config.toml
n_experts = 80
activation = "geglu"
router_score = "sigmoid"
balance_bias = true
norm = "rmsnorm"
lr = 0.000245
beta1 = 0.9
seq_len = 1024
Below are experts of layer 3 (counted from 0) of a mixture-of-experts language model. Rows are named router (the router's row for the expert), down (a neuron's output weights, with its number) and show model dimensions 128-191. Each number is 500 + 40 x the weight over its row's rms, rounded and kept within 0 to 999. Numbers have three digits each.
After each expert's rows: a language model's description of what the expert responds to. This comes from a sample of Wikipedia text that the model never trained on.

# expert 38
router:527501454469512533462511544528522503493500468497549553538500400499515510527481468563513515486457474485444547555500483552474481490455476572476505505500502498466567493494561484407555462464480499
down0:481411577623455438509467523486485480507548502503479443552534478439555514472462537455469522508528511505581554540532506498529454586549496448527486469453404474493512622533429429507518461564594501
down1:451503481595469484558455512484476483490452510460511499478527532547520537472526486495596551452561490560487477483465431544581555543478488449464495527602477474561442463509484470505559558601554483
down2:531559542434452456474445536553460507466489456479525528521581460505536491509519515531558493395510568496499534442502442398498427515541489520479537535496542441476596473430534494430536550477517503
Description: Final pieces of proper names and abbreviations, such as Jr., Inc., Gold-man, Tan-aka, plus City, County, Records and slashes in stats.

# expert 31
router:524528471486484495418527489470578490502482458553556536518466448489515475496539479513475465452452501494502489556543515609520486468509477527570465449493547518521560470535443544459474487487403437
down0:451548485490576515482397485446514422465497534559557492509465491490532468522542523521436498400393483491486541514484494496474478437439488594472504512432577528549539557506577406468488524530471521
down1:450456475509499455488509502489522543515526396566558453497493513565487427435527433488468429458476523498396491515538482410511523536453554461500471567503465538522545517473462491462479490502416472
down2:487483498478494530444508489561535529476503550527468562413415493459514506489431499477525517562432440476506487456431457507538566462468522472529473405533513517466491512533508384486542537542542589
Description: Sentence-initial discourse words and time phrases, such as However, Meanwhile, Although, Despite, plus month names, years and day.

# expert 49
router:477545480404503545522477535546501387525523431556537558520497417503522485451504480477448522529492499452410518501540558571534452568532468543557516592563489486502571503478467522508493560428467556
down2:504498506533574542573490446512527538584561432442476485480468497504450494458507483508448485529642402437521472461510540513454534544500524544559472556553507569451513477526513492529495468518454498
down3:598426506518443480455532503578519550487533501507440484414526612545510464508541504520462504422497471501513533546413509506478537378498453460490522395557465443519586465508482463532544531450448561
down4:449439563549531463466492527510532597489496581513495534507459528532499512472524511534468452504545518523484562563487507483562372508457487547517450518519478446526538534474448510463537473533542497
Description: Endings and short words inside song, show and work titles, such as We'll, Black-Eyed, not, Tag, highlighted.

# expert 9
router:544509515453556563434532508549514526540505464489502528425433462501505468488509480487500573518514487539432517496537487468515589495482531518506473559522557533588468512550512492467476445506475479
down0:377470506526535537519489426505521571462487468472526490516497494508527533466435533548499448523488505564492504466539483521503392487541526480483505485425525494495507502476535560501501514506551481
down1:522529527509495567552476440506515586484498505440476450490477482475508559486500492479457525510454502507468519478494513437534464561536486506530498578457441492547491526516570465479517447495511537
down2:526508515477517548568439454502485552532497573484435495474468515437528484422487494518533533506479502480498521488532478482550484521460491519474475550508488559490456527525527515517541517452506516
Description: The word "the" and other determiners like its, their, his, and numbers two or three, usually after prepositions such as of, in, to.

# expert 8
router:481500466448479495439558427491573437531519508509500563499517493493500511493526472497381522517453522519411533533527476569472506517477424539547485524530501477469466522531461537534529500474465523
down0:495475492452465491556499470540497484527477475493503408521549561510538550545534526445474502551549555478497470525444557494507504503525491476532480517527521484523462471521574526548579440514556505
down1:518528558517471535510496508516504485506535522499497465536464519571529499531488535553475469511534440503553511432536579525495446504521532499479559416477527485436455495487503493559488574509519442
down2:481482539599475523426438504473525438460474528544455491547436526460435433506490467542523530421533533494567574445414418507500507523383576451506503519416512455520458523576432439543445502454508462
Description: Words inside titles of works and lists, such as Beloved, List of, King and Queen of, in film, album and song credits.

# expert 34
router:472492489472535497471526494465527460582498467514558544466501442522443517496513529505477603500488430481475550593567518586461432519554506620541527506465482531484527503444566549459444520512462479
down2:499481457464619497509454518469489509553490512517460497469522444528501504456462520481527464551511535471493473492409519510473533558543516469463440470547466510440475470437549469471491466489479442
down3:470466503437569494512445487533414500528471513466465548500530464515460528471540520568488514558502560450464557525419565460499448444481479536539453545528535491522491527467487549496498509489434506
down4:476500477473493455510575519519522517383607449496491555456534553526493464543506510592407489526585565482492567526458495463506494447491465524475527491610554478501496498470507534494429563446515472
Description: Final pieces of place and proper names like Boulevard, graveyard, Manor, -berg, -bach, Region, Station and Cemetery, in location and geography text.

# expert 60
router:406535461370482499497538493459519429539581496492605494497505436523532540495520482483474461559501409496459566532577536553500496527455443620523498491518501560539498529530505548445501458462468543
down0:475504495548452474509462407498502542411492528490467533439605543521468493496486443518508460466565547497472486554496514517504595511522456450510578498527435559514425420435538454515456438522504506
down1:566481473454516486562502582495481519532538413559509506578527505497457414560514506454546458492547572511489573427524458499560427561506533555481527521508463450511472439479538554573523564492492539
down2:546450494434549408474512512562500527466439452513433458522470532504496558498507430498541476475506517467416495510444495478504449454528514474472481463558497426543511473435469527467525483553522548
Description: Pipes, semicolons and colons separating table columns, and header words like Date, Votes, Pts, Apps, Candidate, and month names.

# expert 24
router:422466465486502473460522490490530478546514482528473545519521508514499467476568416546475501518465448516500459497564510529496453498536430543526436477485463519493562511515464475416417525516487521
down0:543485561472444522459556458438444474509502507565582545455526465518489557526518563583438563450519467430561504511484558583503478477443516586466521549543486510511520513548463489498516501484452524
down1:510500461408511487458630480516488531510655568504495454527540573510493478467517460547579517445501505476547523498484514497496560467544413474548571518505552465487503453473496564499565459486533450
down2:508485542493449469461495547577499488504579487496481455437485476539445480504515496528493436433465515469565582523450489498494468458496423481486541457563485502539522513507486506548490551626521508
Description: Word-initial pieces p, per, sub, arch, Saint, Santa in list entries and credits, like percussion, perhaps, per, alongside as in cast lists.

# expert 50
router:537514515470497530471462492464516472477494426510563499464481504548603472505474462413465522508517460467495570553551521467475506537554526543501488543463530515454488492523499443468507528468464544
down0:512513588568443456510516502558500422529514466614510449493459462521487544497482474469526470516530470434526515538513492525492511506515544492539505448476551466527429544493478500539467572457545411
down1:567509523460554492497415499513507462538457506507556473566489552520458532489487535494521485493548502467481476461557500470486517455484511464501565465571494476526458429503482528462452462412538438
down2:494574519475484543564478599506518507524514487442498548451597577477505479537464444464447540515452511500510506441554495488504489451474528480573473450465537490511388540524521507484512534548531542
Description: The article the and the preposition with, also using, featuring, alongside, before noun phrases in ordinary prose.

# expert 54
router:423526431449504510501551435488552464531481507538580567506473493450479455538490489575525484487470522482525455515512499584472494484465499535537519486519488463488502498524479534401509433475407442
down0:464518483456539546545523456496460509470505571455433492435470442436489504416491519476515476538496532486586511461452479491488459494474562551519489504520477428488373503454566417529499544482551524
down1:478504472428482530472526545519442470484488545495527540472536504508567521531473538491529516472508518436511520464455499463521400522495491496461455535467563490544566493450533450425448523541473430
down2:532459450526515536459536435475500523551468441487497544510531565485556496431577472484476444571484526468498516577465534483446461543585506497472521490578517607510495486444506534552542519554549453
Description: Sentence-initial connectives and clause boundaries in narrative prose: However, During, According, While, Meanwhile, commas after introductory phrases, which, where.

# expert 37
router:438536440471501544482554444496560493506539507606487537417475446401455516506523453535435511453482529471490511599526532518483441492589547493494509464512489444550508421502432520495396513526516480
down0:552420536570555432514566482533463544416495492464452528469455491518476470497526500594548566493495487553514517490477533497545522523510506395527491516524560502467487467544487526462514556596575489
down1:545500537499583524465529505522457485497483550482573515489543485477409475495484525509533511516524505505510549542495547448505517458513502489453483508432514477517437521509518486487538527525527473
down2:540531443493577542499407534511516531508482544451581435555522481497525442492521553531539571423535574492470510455423509400534548506558458479540490542432534448548431478482522468441469452525496479
Description: Word pieces inside Japanese and other foreign personal names, such as Yasush-i, Kohe-i, Narih-iro, plus event headwords like Operation, Battle.

# expert 23
router:492489465463510542464515484479568517506492421532522489444519481455516435515562463523446528529448548471511501566488476493487497491586527582508374496492509462439534481490452544496429508500471486
down2:465538472558551437449460485560605494537541417480496436494469531505579590532462531453482446517458502549469525483469477524582514470533467476539527528498488493458492528492503494499455470494572555
down3:505553557482503443516470515522507464501459455466518438455565457506525525542422464489499490473503493541467474422540498491511476507446501505549517449524573486442517459440462460501515513505495479
down4:507541512488558521525500441434500469521490547450506470487529422508477527509449541525438575486501477558510557470442506485479484514567524518491419582569538566457486505439447460481511489451521521
Description: Letters of three-letter country codes in sports tables (IN-A, MNZ) and direction words like west, north, south in lists.

# expert 35
router:495571515482487555476482562530554450544558467556541519484436418455503472470567416508512475522480527512477517578563496566515446511604450516545531486489474515471523462492465545419444472468484498
down0:504497433540604482395529562513469469498495488559512498511439431487459512464397536509463441480514447509581505506494539468483482514473556462484457493488546435513525452509452494469461469589480470
down1:540551474524447497542546506495560515487505493472565490500522489489532533518493494499467538502552539542477440476503525465437414517521511510485536532552538504536584400472485541542471509512470391
down2:455456531564408504529549508532510540481508434470475483511441479458496496565506491538499468532486523525494436497513448572534471524546504417571482577522533425420516548504477484422560507509463555
Description: Closing quotation marks after titles or quoted speech, closing parentheses, percent signs, and surname endings in table rows.

# expert 0
router:480537502450506477471476491438501479427450529506569557488511466469522485489502506551501482550460502463505473622505570527564472517534498505561454518470487559453536525495491494430451544516387472
down0:523492510575463567471458531509560547487422510499502407464488498500494539514541508518500587518503442493512513476508529502439549454427443498471488448498473473496432481468525468503547439571472413
down1:489483500456527491441516544481543452605598503482525487470581434441452512560504582559514467458523490468512467532548524480531586584479527572494530501483533533478480546535465452462521460479455527
down2:506533455475534476400519490500508518489517540552531483503473555503477497480521494522539510513519498502480527476475510471486500489472548567411415442491502472484548499451486577531542526525516506
Description: Prepositions and quantity words before a noun or number, such as over, under, between, than, only, almost, around; also Thai-script fragments.

# expert 17
router:483570450453509480400501484471478511512499496567453536515505524478509407500540495476392473495471408498473545512522468495487548533506516555498425512561444501472527551547454544438454521447512464
down0:438428511418485479485530469467485456535482553531547494519498557501493491495492568551468543500444509481545460531457507501452504472404516535445525567512495521546500485466519538453436462559482431
down1:512518522506511564468591432451551519504490557508490497477453475473489465513452502492523501478529469548544485456536517547498487480495560513509490447481554521552491504545463489514456589561465468
down2:483474560536558471545494525435502517501485462499471439546547475495469528476414489490545498547474465509558519500552492442527478443513500454526497497484518460466512505445438595482456503500454477
Description: Color words and their completing pieces (red, black, white, bl-ue), also line breaks and table pipes in lists.

# expert 36
router:552568406445568485497495565519529527507424517479524503496502500535468421544608478498465524449475485532472531557537505524517497513508441639461502500597570550494552469474493512408465490470475432
down0:539513490531509629498457520540510506537449542436455499467547489464501469522552566437520515595519402528461492490525482531496515515501479519492501494463511478466535490486517483504515455460515467
down1:553556535477570530537550529413471494514489512501503480548551544425477501516465469454507529470542464482447491514491435570488482479460510500468512529492459518470569575543506452547510546503488528
down2:424488533528520450471501553509475420461602474483506520478481454480484540496499514500477576534478504493500460540519459497527516486540530546434505421495468544512460471535459507482501506542487530
Description: Second parts and endings of place names, such as York, States, London, California, Southampton's ton, Swansea's sea, City, County.

# expert 55
router:551498489452565533444546458525469541449546546503512526387467438481536507491559465580504525455508445503518489579464481573535425505520478567578459399551482504456536457502501452489424533535535466
down0:506502549482489515499540478486517459501525535445544537525482455430512493445502482497413487519491553521461544468458587556567500502529491568572475515454595487524516497424525375516512498475544476
down1:486503489530509468517520564493448500529542402514524454378520525458531471526500474459466524548474483523471435510498507525495474430481494568458477557506535512495446538463468555422503535546488495
down2:477424503467490580483527481469498619387599546505456601467442507499471541448456591487475500438430494459496525491508436463585530489547504511549376477494456396442490539556613491496490570500506499
Description: Prepositions and conjunctions starting time or place phrases, such as after, before, during, until, in; also table separator pipes.

# expert 22
router:476432523492524509456505509466518539478585508536466608458470397509500495531535507593493500492462414495522539531463517573476485519542473484538483465534514516499483464493458478442529492520467415
down0:506389513502493439557564451527457435559492490482574468437530502511488449516589458497490522538587523523513434539546506517482443604498531479485513534573520518540524525461478482482554524541436471
down1:446492465529505472466411518500465531497499471489505402551476478424538565479461492585466477472463414504604583432461459544509502530578468498439478499501546469513481459568480466479482460588451418
down2:487587526455550530522490458514554522482533477500525533450518525482509528457439580457569509451561514449451470488502544545435410487490532550539539423518526512471463531474530501519548511459550489
Description: On introducing dates after a verb (died on May 20, born on), plus clause-linking that, when, which, who, during, because.

# expert 63
router:463499476421532552462486483465507461545473478522551492502473491514556477508532504551500459588468444472430540539571514564507482557538468515487465496510505498536552477480541492483459483440461482
down0:515556494437496540510479484533494526424516508444538467544437493423484469547553582441532496487487537492485449517496489457490522527486448453453451443508461472487561553498513480499511413536506474
down1:513552462570495501492437533513492424532474463513589508487559371496509526495496443462459482455553525498441576525588491471475574606545517487444526562551512539508483461456575513497469538509544510
down2:498582507459455520478522408394507496470490499535459522502472405476573514500449487508486481534444497445507517509554522494467493522455552486416452597466441556478468492595501498508477509500468514
Description: Middle word pieces in place names (Lith-uan-ian, Uk-rain-e), taxonomy labels, Cyrillic pieces, and decimal digits in statistics.

# expert 6
router:434502503373516511475464545462553484559492497482542541521514489474500459448522550444487518451490480495508556510600462484417469557522522508563501493447582515479477476513506476405474537514518512
down0:400459458505490473497497532465478475502531566518477488605440502478538454501530576515518476502572557513535651434366504555468443502492561433465491495542525552497506490523462432474547445545450579
down1:528494518547535471491452547489550500464514454528461485471574453476462465419529552521560525454544455516578523451512549429588534499505474504465559479467502458505445470541492515484522507418548482
down2:451536454481530432477536493546550435541512523410484520490509537469561437498524424519539557546467436501520489557478481597496507543455458444531581568519508460471471535513527478507515494461473524
Description: The word the or The after like, by, to, in, plus colons after infobox field names (Headquarters:, Subgenera:) and table pipes.

# expert 13
router:497478481433479534470446524570494437531556464469564476475544456588510528523496527489484584492456539520442528502487507506490504490531427608534510465460467451558540506479451527396537491467465498
down2:478460488549417546556509449508508523504528447527448489546521448449461482521492535430444510588449550480591535478529546555508491461448550594516471450505513577496470489536465595485539524506509507
down3:522499556506479484554547475417535503597494536458476481521556528489488472527452548425456485431526461506558490477561458527514488507521515482482521502527478471437451495540446470493512541546547520
down4:559498480399461534503560453506395438481489442514497477584493516529523438542562463462426442453511515546417427515503462497509465481465481522466468561462473516481488501464503566439494513491482467
Description: Final word pieces and capitalized words closing names of companies, places and acronyms, such as Technolog-ies, Records, Stadium, BBC, Barrac-ks.